{"n_experts": 32, "experts_per_token": 4, "d_expert": 128, "d_shared_expert": 0, "activation": "squared_relu", "moe_layers": [1, 2, 3, 4, 5, 6, 7], "balance_loss": 0.000733, "balance_bias": true, "lr_router": 0.000507, "vocab_size": 32000, "optimizer": "adamw", "lr": 0.00205, "steps": 9914}
Below are experts of layer 5 (counted from 0) of a mixture-of-experts language model. Rows are named router (the router's row for the expert) and show model dimensions 0-191. Each number is 128 + 24 x the weight over its row's rms, rounded and kept within 0 to 255. Numbers have three digits each.
After each expert's rows: "gets" lists some tokens that make up at least twice as much of what it gets as of all text. This comes from a sample of Wikipedia text that the model never trained on. Tokens count by the router's weight.

# expert 10
router:112121099136110183159130136146105122110143117154137123116176158144128135093159132108131155164179095088136124113136145097137139116132154106104124112139157165148120127130124088091135122107167125143163127084137142136107131145133142139145138122110129094132072124145148092157088137166117153131100114088140150094141116144118137155119167122100143142095123117103103114138133151113158157120087138085113163125124147114107131132108124139086116142102068115143128095118183135114069159156138168115096127113139176107092107093151086131150136090144095108123117123121081120125157139097106167173
gets: "\n", ")", "/", " United", " It", "'"

# expert 0
router:108139110134122124137155118163131114153143108165140135134136142133116104128136105092122096136162139133127104124115130164138154135101157130115165090149098130124143093103102149107147078112173167106157099102119130159107123082161138112129096099149157131106095142095118072172074137145133094144110107082104159101146190140106122130140167110094121116119143103113116114163119096134174113180116085133134162145162124101133097148139151109148154107092118125147102119141176135136121157156115155147135120109158150123091117078142137129118103129146160099118088105112142116154107158154145136167
gets: "s", "th", " of", "st", "t", " United"

# expert 8
router:099092091136115139140172144125123119086111097154107141143127143153111153112146107133139103111139113091146103126147125118173122135175148122101123141138117145155143099091123129147142086084148103117131075100132110121130125156157116120158158137120148110074112089152091095098100096130177138092127124121115125130148111128114077164100153113160149142134134096122179119154130197126142107104103181142101112148101092112126092131151160115109160143070117125168160120153136141125112148134125158125154149137125120095121093106156079140135138094147158141132144097100086128168125134138136125129
gets: " was", " is", " 0", ")", " were", " he"

# expert 1
router:120103124151116139143177149154182147119097088114118171100128171143104155105172127143096128110105142122173103100161106111144172138137138108129089144139153151152115089097121134146096105087178091123132122082126105097110102133149123168102113107120098131108094089166085088101134108123137126129157139104155136147114139171165124166136145086119142130134141092123153134151121173124148136113098136158110134145135132118106116131117137107094136169111124128127113118099159123133105133148187144138113168130139116115085126109118094087146150126157165142103144092111172149147124166153124139132
gets: "\n", " is", "\"", " was", " ", " ("

# expert 25
router:140097136145148135130182187137155089102117114142093131164169104119092117135140102110121147134129115118159099127129163116133145130123145141095133154116119128113156105103134095129113131115144145091169118123131123111106128127101124110121144148140162109096093147159119080118105117126157163132148083115149143151134149096123125111131183113156141151158134135078150075176177129122160159136122129140089147146146123142150138126117170155107155126153173194126153133118172119128085109155131113128131132100133145107093115160106122071159096123130131111124147098087131161175128144162131173148
gets: "\n", " \"", " (", ":", " —", " No"

# expert 7
router:149088172117107136114166158100127129153170112106103133123131160129123097100123134158090107140177166128125109149156111152149118108123176115091174126149134117148114076106133086122143091124133159133134104126112159121145122136078165100137091141167113120139071142099085137124080102132148124119129143105109132140129140158127168118135097105138137134101088132102140136153095142113181149124128136057141153137119099123153135111143129148127147131105096135136112121138167119118081143121130175138137163085115103141108144101141107108125133111133105120156108052119124127151127134148149086163
gets: " the", "s", " The", "S", "The", "C"

# expert 29
router:152149099173088126148160128116129124094126126166127182145144141184144127158118125094127109126145157128144095145140157157128123130116123150124147099111168159134147114117099093120143116087144110115140113136131128107124093180100123110139127109160112113125082141163084125079098144143136118144133124120129136152138149125172166113135164119120155125093113117137170113146150169085134108136085088117067126152092124099144156118124151128139169115157146156130131111119166103141080110162169137159134103122131169095098134101140136184120170123156130120140131087081127141153149136098103140112
gets: ",", " and", " to", "==", " He", " in"

# expert 3
router:146124132142084169096175140117161142080125127125110149105168149136109120127141129127104141157141105118165093133160129126144147145092165154076154155141159137131129113106122105112125106098128112121130115091116148104148126142102161160135125117169139103125086134143142091134112122141112115167112093120106111141153175098142114107113107110134142131146112132110199132161141171128131114085092099098066157151133115119150103146154114119091162165143110078144139136143158119097104111106177163164132087092117142100100123131129136107148123101104112108108171126098135131179137161152140142132
gets: ".", " |", ",", "\n", " (", ":"

# expert 23
router:111103123126092160098123159126120113133109068135129146157151160154138111112135101126149166113115149098135132139119145130133126094118149133139166100142125141165123112079110127114123106120149113113119116131129125105095138105093139133157160143142111076079099149158122119115104090125133142112108154130117173153119133130119138144122156143163150132103165142121152136140140180085128119119072101083078146106144105145174095134155149133143113097116132163121101096091163135123110151120195176131135132097123108090122113121164154138142105102146145151114137092114165063126151160171104161136
gets: "\n", "s", " which", " who", " that", " 6"

# expert 26
router:138103090147111141150152143128152118143127112126112126136126153093147089140091126098132118128183112137142124152112128163137140117108142168077106138121098133126124051111121091152138114090134146103164101099135136097154115131134105100111083161141130124155078141140115106094071140102142129112108110102119149106143162151130153146126133103154175125102135136126147086178131118117196146130116116102122135139117094137132153113150156086127155128119087145128144104139161189123119136109104122158121085094127141136101084107129097104127116099116119094118099076124104145169163138134108098112
gets: " the", " The", "The", " City", " York", " World"

# expert 14
router:150088122117154129149143141155131114106164098146124140160140127161126101112098111096117105169147147113139106121138131128145122122161140159096096139097114140141177078105102083140143115137114142150148068113108140118163122158119128160168093121156105108172116152154115121147116137133156142151093100124095131114135123109149181121136142095149147097160100094143156136163134100148173148099127080084080167121158139110136124166138145105162131148122098124120120107122175155143094127090112152138136137124159180094084101132146110130176109136156139129112138071129105131117142127126124141155
gets: "-", " ", " \"", " P", "B", " A"

# expert 28
router:131141123152076157127162159167117148093136101116122120134183118128106125129169079151133162128165125115133094140092125136153144114108128172118151151120142163117132128066144115163168143133146147137108128114153148079120118168105122096116154128165131128108090102143122137081139175130176149118145097073098136128138179095152134125123158108125132130092097123143164140145135162127161104143103137128140126132122113115142138104060149103126132123138102105092081121148147137102110150125150165150125113115122105096103113101147149156148084127139171147090143121095126113166159159129124140145
gets: " of", " in", " for", " on", " at", " from"

# expert 18
router:136140124121065110109132205151164105085121107130106139147178173123101157118133071138081153094124147086136094109173110122173116166139181126133165116121141136102118102130148104138126152160135141138173092085149135103137117134134134123151117137127130111129130113144142101125132105123126098141092099096087138122143159095114140103136140139129114116124133094128161096160141159115174121135111101111121114156166120131146131134135128139151107145077118110120104100114191097106131123106142121132137130117150124051118141132139144118155164119136145129135156106134160170155159150133134147155
gets: " |", ":", "-", " (", ";", "="

# expert 2
router:095116099142120145120168204103124111145146078146100150123140151119156142101153111148098129132139109148162119106159157139151167147125159138115127129157121130134157113082147137113149057098126098105117087125086146133134136145123142141148095123114156062121087095150130142082099115131150121133128097126146121127100116119150133145136141102113171154129125133140157100139157130106134131134115151074158117156129107112129136146089134150125116117132106090083071093127173101105103114132178125152130120128149156091101153129147149161110115090136111123162117085110121149146154129081144114141
gets: " |", "|", "===", " (", "==", " in"

# expert 16
router:106111096115116128104149178123178111109096127157112145129177131131117129128151102118128142142154103131144138106158107122148112119143147142141131116144128144129124102105142139176128123132102117091165122104112138128126141157081130109119154134143130102144089131170088064116124096101108133159108077084125116121136130147170102127151129087152108127075100104143189112132137136122161101105100115104112096161143104093128124114108147113121123175114103070106081106130161141152129171150174121121112119133139139112106151133164112192153155128105170132141132092141115144172152132158144152108
gets: "-", " |", "|", " by", " as", ":"

# expert 19
router:128134137112117171107198188113106150109166118150122160134127168124133132126142090137131127133165094147180107130123106124149156116082150119106123119122133119137174122125125110107152127132148107130144116108130154139126112117117146118145106139160163116165079121124115085095139158132159120126106087127154184151123125082140095131115108103122142126103147105145176089132166144121195102112095138124114122157117086101160116117167179123153159141118134093164089126151129106102081137122162127101130142156141128130098121135134104148148158122155156092172152124111136096156154138160127151131
gets: " |", "|", "'", ";", " for", ":"

# expert 17
router:167142096150101165158156162116154094096158078131124129162114136163128117134155109139142141112164133089111080134135118118134143125143149145099153151118147174136164118108131108104171097145160158142162145132146140105125103153141122092127138146119154137165095129136068131135079139130203107139116160058105146136148171113133157117126104112130164120142105100143150133135180165114158154159129146081095156121101132113136131131090172115130137130123116129107114084134128142113109138141124179149138111135132118097099119123141143135121123101135159129134172121138101133166126172143121109162
gets: " of", " in", " the", " his", " to", " for"

# expert 12
router:192139110110038119129172162122137136132142125123133179136176111178134136115143140095106120156148129085097139120106088133151143128095161128117112108130187157135153108130124095100109092137126115114141081132122122123148153174122127109153117133139160111131089108134125082124109085125122120130097126129137118143142140105143168109130123092123151117094078092095139100164161190115126130095113099134099131145133116075142110122167152133090153128116136111127133125120135080129092123150159143127119162138143144108105146097154123154099143117148141122136142102103135157175141123153135150130
gets: ",", " and", ";", " or", "),", " but"

# expert 5
router:121125116140080134137147124135160121153144108116119167177182149139120099137116091108104130145155088114171135143139094122144153117127143135098135114114139162148155079108142090128144103145152160120141130099132155132146085139112107094129091133136142133173108084150127105165067120159168127106138136112099119083160149161143120124131104113101133121090098143093140091170109149092149161107103139083091137138136095109113119130136126149103154121100085166129113105115130114144129141157164153125144180099119163124114117110138097160158106124132118133137104069144092135179113127150142114152
gets: " the", " a", " The", " his", " an", "The"

# expert 11
router:109119126147128144123174124142154158114124107141117158153141114174125099138141070132108166136132096111156115125168148149141100116115192154089093111101133150117140112092125143165120090135130152128119117112116130083159102142091151124103099131175152134123113157184126099153096130116179121145130119127122148145102116115152133126125125098141187135101077112102168086130167172115133137126089114084069111175130136101139131161101182091098125136127131121100116120125144090127102110137158159135122138140123140060122118117137132127140121120138166141117123112119113161131136149156103126104
gets: " to", "\n", " a", ".", " in", "=="

# expert 27
router:121081091124102153121160140103128127135113119099130169075142135162122141128145107135110151128127116127131105119160113110163132104138114163112115159158137157173119129082145126135131083102178132100150103121122119125130113184100114111114094097132126100129131133176117079087123118140133114075125099123118130126132124143137096142144178113138166135097111137159144104112136136097162121136108141136080084164134136126151095123138185130140171141105129071102108091120135090103124125123133159135120149121147095069119134121157112135131112111125113144089118087094140112159167160104175169134
gets: " was", " that", " to", " as", " is", " had"

# expert 15
router:141119102144145100140171217137149133159139079095149104157179149157133133124140135120142098111159132137142090138143126143122118142094147119128101141118110144134142092111125139125105096162194149112148093121117099119128139154093100112128128112130127112129083124128154122147090133113156133150117122091145120165153142194113128172136165150114116136080118153124096084162107151127145120123152099110079145148093087120122107104151165125139122100096122154138119097112181145139113124130152171101133116129163152091133142096152117108175141133134150138103106123141144101138091135136133092110
gets: " 1", " 2", " 4", " 3", "s", " 0"

# expert 13
router:133137134116128160139179206168123084145165085107109146158133153185130135102134112138115155123168139115157084128132143135149108129138117122072124130130125115131148102129101095137129118117127113112151110145129161108127113145122133118097129123097144118143073096076108133093096124096150136128113127094121176172145096172135126106143151123151131128145130082129122120162146144130171132106122177133097146129111125109130137104079122131122125139074074146094129150123194120136110132124123152124100138140153154097144116113155109139158111132149108171098146102101155117171157110141123113090
gets: " ", ")", "\"", "}", "2", "3"